Weights of a small mixture-of-experts language model, trained from scratch on English Wikipedia.
Size: vocabulary 8192, 159M parameters.
Training: a variant of Muon for the experts, 1635M tokens, 6238 steps.
Below are experts of layer 6 (counted from 0) of a mixture-of-experts language model. Rows are named router (the router's row for the expert), gate (a neuron's input weights, with its number), up (a neuron's input weights, with its number), down (a neuron's output weights, with its number) and show model dimensions 256-319. Each number is 128 + 32 x the weight over its row's rms, rounded and kept within 0 to 255. Numbers have three digits each.
After each expert's rows: "mostly gets" lists some tokens that are sent to it at least half of the time; "comes before" lists some tokens at least twice as common just after its tokens as in all text. This comes from a sample of Wikipedia text that the model never trained on. Tokens count by the router's weight.

# expert 16
router:159137123138106157073092160136181154163090173135137186120184116144129152095155176094130113081140159097084115164152156138185107145175095107120187138111145171100124113189148116090103128150130057
gate0:157170133157123063067124194140194060121086092148104100109155109121151132106119103088094148174126126134132144159129124159125109130056107128147104080166169156090095085114152121119135180078118124
up0:143191118139077133123097106131115118074084094094120202075082073083142169109124135128141135097097203109178108170116135110141135171135116167122167170082197130075136116075155180169089171157112173
down0:123086084110110134146121137176117140148143129142117137173148105112106175117157107102166151059123113095080157160116087097098108162120119133154140113125097165114139091124175141133141139113026124
mostly gets: " Rose", "nan", " Roberts", "aman", " Harris", "mond"
comes before: "n", "e", "t", "a", "ne", "r"

# expert 19
router:132115162148137124141119090158163115148146158135151160168100134138154136165138068130120099129176141128144096141147138189095137142103140226187148173162146091134141114153097130088129156082068149
gate0:138090117131139171195140128120117189122062167131192147134137196068116101150135125159096110150161121140051116176089107120086155094147152143102118117063113117167096110134127081147133146036118108
up0:129106150140155120155122138071141157154140154086136173123115151029145123153092162094117156162093142153157136109118190117185091108206091151106144114156121107109168165186127168140112098129109147
down0:115148105149115119130117150119117129084123133042152087190140124082066113126118167162133139176116144126133136213127136152116126100163159060085094098128164176105176123076121143131138146097141118
mostly gets: " million", " estimated", " increase", " approximately", " billion", " increased"
comes before: ".", " of", " million", "000", "%", " km"

# expert 57
router:155104086103114192090132127163142164159117126054143097182118115153149168112197122146124194147141115121096138143102097092105091205084067118043218071154127127134156090149100171161078106164143074
gate0:119142185105131100124171094156149163142063163133134162135110161078166160134173108129120068102156103091152137109149118171138121135170087151180173108064206086109133105160114093102151179106156088
up0:119099156141131121167106175111191169180067132169164166093101196165147124128079131092072118099144167089161131108082071138109122080150135160122098182115123098135099094112154184147156161156161066
down0:115143127120125153146166096114155145158187135179104140103120164118126114174130152103097076139186108107058132135149090157137142134133133137067179166116092146103133134123108157130164127119106169
mostly gets: " north", " east", " south", " west", " southern", " North"
comes before: " the", " of", " New", " California", " South", " North"

# expert 30
router:142137138176126181155164131110123137070103114126096124059123117124116142200131132124097156065115109092093147118115095076078130126089096181081186082115127108086137087166081172129123118080129075
gate0:083150131153133079105117171134144119078114113072121101138126056092145132116078083133123089122084150111129190167135138152145127124100094157058103118114148118078129136130098071134112148092088165
up0:105105146128120098115094161126093170155072134116105093154148064125133183162139105134153138143103188048144224114151095092088138145147075111160101132167106140128114149112104126161147195101141110
down0:163130115109103133140140155138090145145118123090102070132094078139133200104137149075094071092162145146168169079173178163118146110123155093149129111077181132161119168161130110177117222143115123
mostly gets: " C", " O", " U", " J", " S", " US"
comes before: ".", "S", "C", "P", "L", "T"

# expert 38
router:103094040122164077194220104088139069120101127197122136149057123108158180174169113118137135188133104120105100080117069100103158151115136126112137141090097104059080124165133150146142130116105097
gate3:102112115100100159107125138124115117147108152146118208129178118127106127117130153124106119130072121098089143143134192099125142104128105163109162118124118124123121154072106140193080083116135153
up3:150124128105108147108109105121124176097076124104166182110148154118116112157169109087104124174094158131120106138155105104128157103135113123143145101170122134112174121127120111161119163154090155
down3:111138166143146120183139209141121154202139101126177155146107124074103144122120097086075130143080123100092129099115074143121136138099184012167158042133164128135146105148099185162123169079068100
mostly gets: " ENG", " GER", " GBR", " GK", " ESP", " ARG"
comes before: " |", ";", ")", " (", " MF", " GF"

# expert 43
router:133166153128135102097115182148175086159122119120102128111174100073112114090148141116135118088162120091148144132177186170145100146192114100179123160160208169111129141162170152113121157191086086
gate0:123075178134184105175072112138129118138141093161075131172119089128124175124195140178190104073108154146116139176066137146180101085103152161173150139143055160101153093110144054100114158142150103
up0:079142130039106095124020129153198156105104115149068166133098145121111161167167078185138077130129121150150145123124137139101188131141212089103113118142112161148113083208151069137094111073184145
down0:164115144132147159116147132085165114093127120152072154094147184085155113108097096193117118156165108174133166159134112136091121131093091086138119168130137069173079134118121094144143084122184170
mostly gets: "yp", " Sea", " psych", " sea", " bus", " car"
comes before: "l", "t", "e", "r", "s", "d"

# expert 49
router:100133101141120108157121137168100181123137110072061112119112096127082092126117146095140132086139192116186107117139185147137121065146150049140091127119152110155162103145189130124152143136145106
gate3:126155123106142100160186096142125129088126092137124132148122110141110169100133081100092100122127086118121162145148114100153172107155047086113141110146099093124139161136158110109084155124102101
up3:126090060147130123115185158146148086109018164120137130141194168117159181153142069192150140095078148062105136139105163121119130122146103128142095095081152024130125117132103104156061157169116121
down3:103155111076095157111065128137096115151146091147163155077135143135164129144158168085178149120133138164173110147093149110146127177081142072122133157160141093106117184086127118074186122136089092
mostly gets: " 1980s", " 1990s", " century", " 1941", " 1950s", " 1943"
comes before: "\n\n", " He", " The", ",", " In", " It"

# expert 4
router:129130094118114101164103122132132133124134117080061118129134093152105117146130153148122159115157179139130193090113134149105133102151124123120085143128143138110161145127136099117087117069034142
gate3:178120127151111110151109103182079160118105146125125148154094144114127164134105134131156116129101123090143103128135125140154068179099109143081133160100140157134133068144128156120137165097155093
up3:067121115158068117136232191125148110136130148093115111134085158118088109139157150151055078162155083081097079151100171111106169107107130156166047149098114077054144075106178134163161126088083074
down3:148143119070138129112077169137142102161181181115189146138162175139168137143076095078135115196208135132148136114107121081137137138209090090168154061156109116183137158106089126164114076134185134
mostly gets: " They", " him", " It", " parents", " them", " He"
comes before: " was", "'", " is", " has", ",", "."

# expert 32
router:099119145159094087172118115165116155172155126150167169164108104116157177164175178101081074153152149128098068134122102062150126114115150143162109147149131166074128145113124118111172117075107106
gate3:152207101102120126113131127118153170155173082127115138125125109112125052110157167179151120087122166126117122126130089132144087102124170129061054100157097122150101178105172122142157109113126147
up3:126129168099127115173115123142156078124056144126098151102121092114141170164175153088161115143167117068113092126178120149135206152140086082128192094118094155172107101136157179154131135123116109
down3:103140173099117126122180106123161098133130136131100108165072115138139066134142099111124139072081146128099158079181174130142124110104133132072130128120168179111145148098110120105158163133171136
mostly gets: " 0", " 62", " 61", " 36", " 47", " 46"
comes before: ".", " |", "–", "0", "1", "2"

# expert 58
router:116099108071126119168115080169178096141129094189110138139117160135098114107118120124115155131150120112088123153142132149124113125149098123129158082179118158136120173130136075156125119169106127
gate3:092127122159150116105133141099127147061136205126110143120149158132101056069117109167198136161102126090136153114138074182137067097166127087064161133159145142213108111100108122165240097127092154
up3:125147167136164127117164201139148113137080147103153181157112069146106115170099124168110093128128099126134175116060144140115138120182141112135112155163157201129199118137098064159089103108157130
down3:114081173147054089119178113106182098085204131133111101147096156094090113103127166067157148100070119107103096095157168155097143141189081150148099091181090088097143104111126093130099137059160155
mostly gets: " Preceded", " Succeeded", " Coordinates", " Genus", " Website", " •"
comes before: ":", "\n", "–", " by", ")", " ("

# expert 11
router:129125130116172141080088085082134125084183091118128136140091099079069133108137118144128143062158152148083142123136137171114138138135122082111089134160109073117169149128096148060148108113087158
gate0:154075133137131144122129155141077146064109163092071079138147126170105112130166106202189155104205163110150131101081152122113089117127101161125166110119108146087083073137091094141154159148200088
up0:095135145096158153104113082109153101141112162161091124136096102154099121105105131097109140086092118109156099150167123078107185179074108107147134096103175106175120113149194122097163173131075106
down0:143137128101134146145171112123117138167104152128140160169156126077148104130129079145143117139093085117139193191101145166139094158138166135102130129092145057124171130122122140149185135098187117
mostly gets: " has", " had", " been", " took", " have", " became"
comes before: " a", " the", " been", " not", " an", " also"

# expert 48
router:110220205200090107105147125141126131073146106195136143108068142134090150135083086118147107152147129117154131075076126161167125035159143153150081151160073122137089137087094142166098087178116163
gate3:093091112130134166216116099168169110119202064090139194137182109147073129095130184096146147136130172056080139122136127139127087076099119114131151102117113102125140144103160094135130110135076126
up3:143097084144136138153149102116092154155170083147202103145120116137139194150191143106108117128167105070088104081097123102100148061106130190102116102119115082149113105183148097108104138154142077
down3:196102146094104089106136091102137161145155083122106115144111131171132186127168159136151159097223130135066138143149148103136096103126188123096192156131079149125081145106142158118036145010124062
mostly gets: " mid", " non", " •", "-"
comes before: "-", " •", " Country", " Genus", " Species", " Website"

# expert 62
router:149148126080123130128143126165109107125118094081183148111150107205121104152093136128132086138090123086124147152138163117132088168114141185121174102089191188148077078164129156121121144182092096
gate0:143151144154092092134111157130136132104115141130158115171143140149099121159119168154115085071130175099110117095128132189108171131092115158135156185080107118166086124138117119102117170158104104
up0:089126135110117128144138067164175136109103148124122126095111178160150084151151181107083163090142058132136097148181060180125095120099089113132162131084146134177117151156119139178096176144118074
down0:128118088060108113136123097170102114145111127127157135146168119200175102123167130087091117085143137176172133198162143137103165125125095110142096083108145159145160120152182107123105098143099161
mostly gets: " MPC", "art", " Air", " Hold", " Night", " count"
comes before: "s", "er", "ing", "on", "ers", " of"

# expert 36
router:143108115079142172123103136150123127120133157097120147130071136125140139182180157224113144182112175129111111106115125174085166106139127147056106057136199074153164048123089190140081117117130155
gate0:154109189133142124140104096184186158123127110113071169125092146162181177132120188139133148202165156111088168113131129098132177145113140166114154099174066128119159045106082126132143169132145158
up0:156144137097113087172140135195168151135119115147127085100109126038159170195107104109163134130138150151116148155107093133153085091124139149118106127140109136142073116141128172162095153066123141
down0:185134107135115125115121124092165069065169092177082120125123130082120115073119117129109125124093229178143140156138164114151121074060090152201110129111108180103127171098112165126131139226149145
mostly gets: " among", " joined", " appointed", " against", " Among", " join"
comes before: " the", " a", " his", " her", " their", " an"

# expert 44
router:095089119107135048131153117108173095138142133127096152132171127108145157097140128083165101114166115167133120152084104131142164121110070167151108112133064138189120213156111152110118192113074177
gate0:134148185091141079124140147136077103079149170148157070207116164110100113155159092156179085132015119150130113090133133097127202175077106135163157150135180130113123170125169134160110144090091139
up0:117137095163097126099142072186134153128106098058100150143135130157128106127120104142100208081089120134177124135095102138160069104143136142127127076131148157096086149094116116143160083169108118
down0:181127097136075160111084164116163133160085123070120156167144122126142122117193122091139130175103089166144146053042178102154099052150200124116080136159104175161161066146156127096127127142127038
mostly gets: "\\", " \\", "$", "frac", " born", "born"
comes before: " is", "\\", " (", "$", " a", "{"

# expert 25
router:124113108126068099150130076109086131144136122117129126137175146180152173169109152119136059101086164141139152155109138176138141188114170126223120171131164169158131102142113153062128124125063132
gate3:158158152171109163128087110131126166151110123080171132157172130076130174122156136151118128098139107126065116087141140140121063045117124149144045188113168160115083157114162115121149095127104103
up3:106142118063157150102124141058169155128155132168116084132092171126080106121099126134142128115162129079115133103094201130145130167071104198142160093106164136151135150180182084095129149198132107
down3:125127053149147143167117056132161120071138109094126154106168150083123155104146131143148183114081104162131105117172169120101139122186156043118116215058073084111136083137122190119140172117143144
mostly gets: " film", " video", " television", " published", " wrote", " story"
comes before: " by", " in", " on", " of", "s", " for"

# expert 24
router:151131086066136230104134128158178157122076132128116105135087091160141138175155120169158126161096163120084161123118125075123094149104082163097151065146168156135138081134091190169144072162137152
gate3:122076106134178106116178093103169168143108089157168136157149076062108125164133155111116083179080058133143139072074142150093170130184114140184129163171142100123148140158110139176088126141156177
up3:075128098167141125138167096149158168114083103106166117104121094103117131124110061176099101111121055143119104110122175154137159158091166117189150110136168132112170122115104138096087152078142157
down3:087184198072136126155133107158079187180142132104113126099149077158089121090124126093142109169124148071160190079154139122150133097165055131179104151145111120167098151173162132144118146136145133
mostly gets: " during", " In", " in", " throughout", " During", "In"
comes before: " the", " a", " his", " 18", " this", " their"

# expert 12
router:106133112154114096137137128065116139154117104077073167098150208100138120164077084113166180107153140188136091165111099148129133168163095099126112130087150099178140123166156121131161114050075136
gate0:140137175209187110149100175115106080098140083111135116122110121126074154039167128137149113162085157135115114109118154132081117108113068140132099124132125155124097118109211103085125166108132147
up0:099139083131099100154158124143074193118124136173141079167108128077141143145086130071184187101204119119140137144119135129149188146180177116110104133118121129167122123091111103127152148115116153
down0:142066164071093159128084163091083162084135133120150144140143167139191083240139116060112181127179144168130141135143145143104126136146162108107074103084122158188175111125100140147122137111137139
mostly gets: "\"", "”", " Iraq", "1996", "1994", "1992"
comes before: ",", ")", ".", "\n", " |", " ("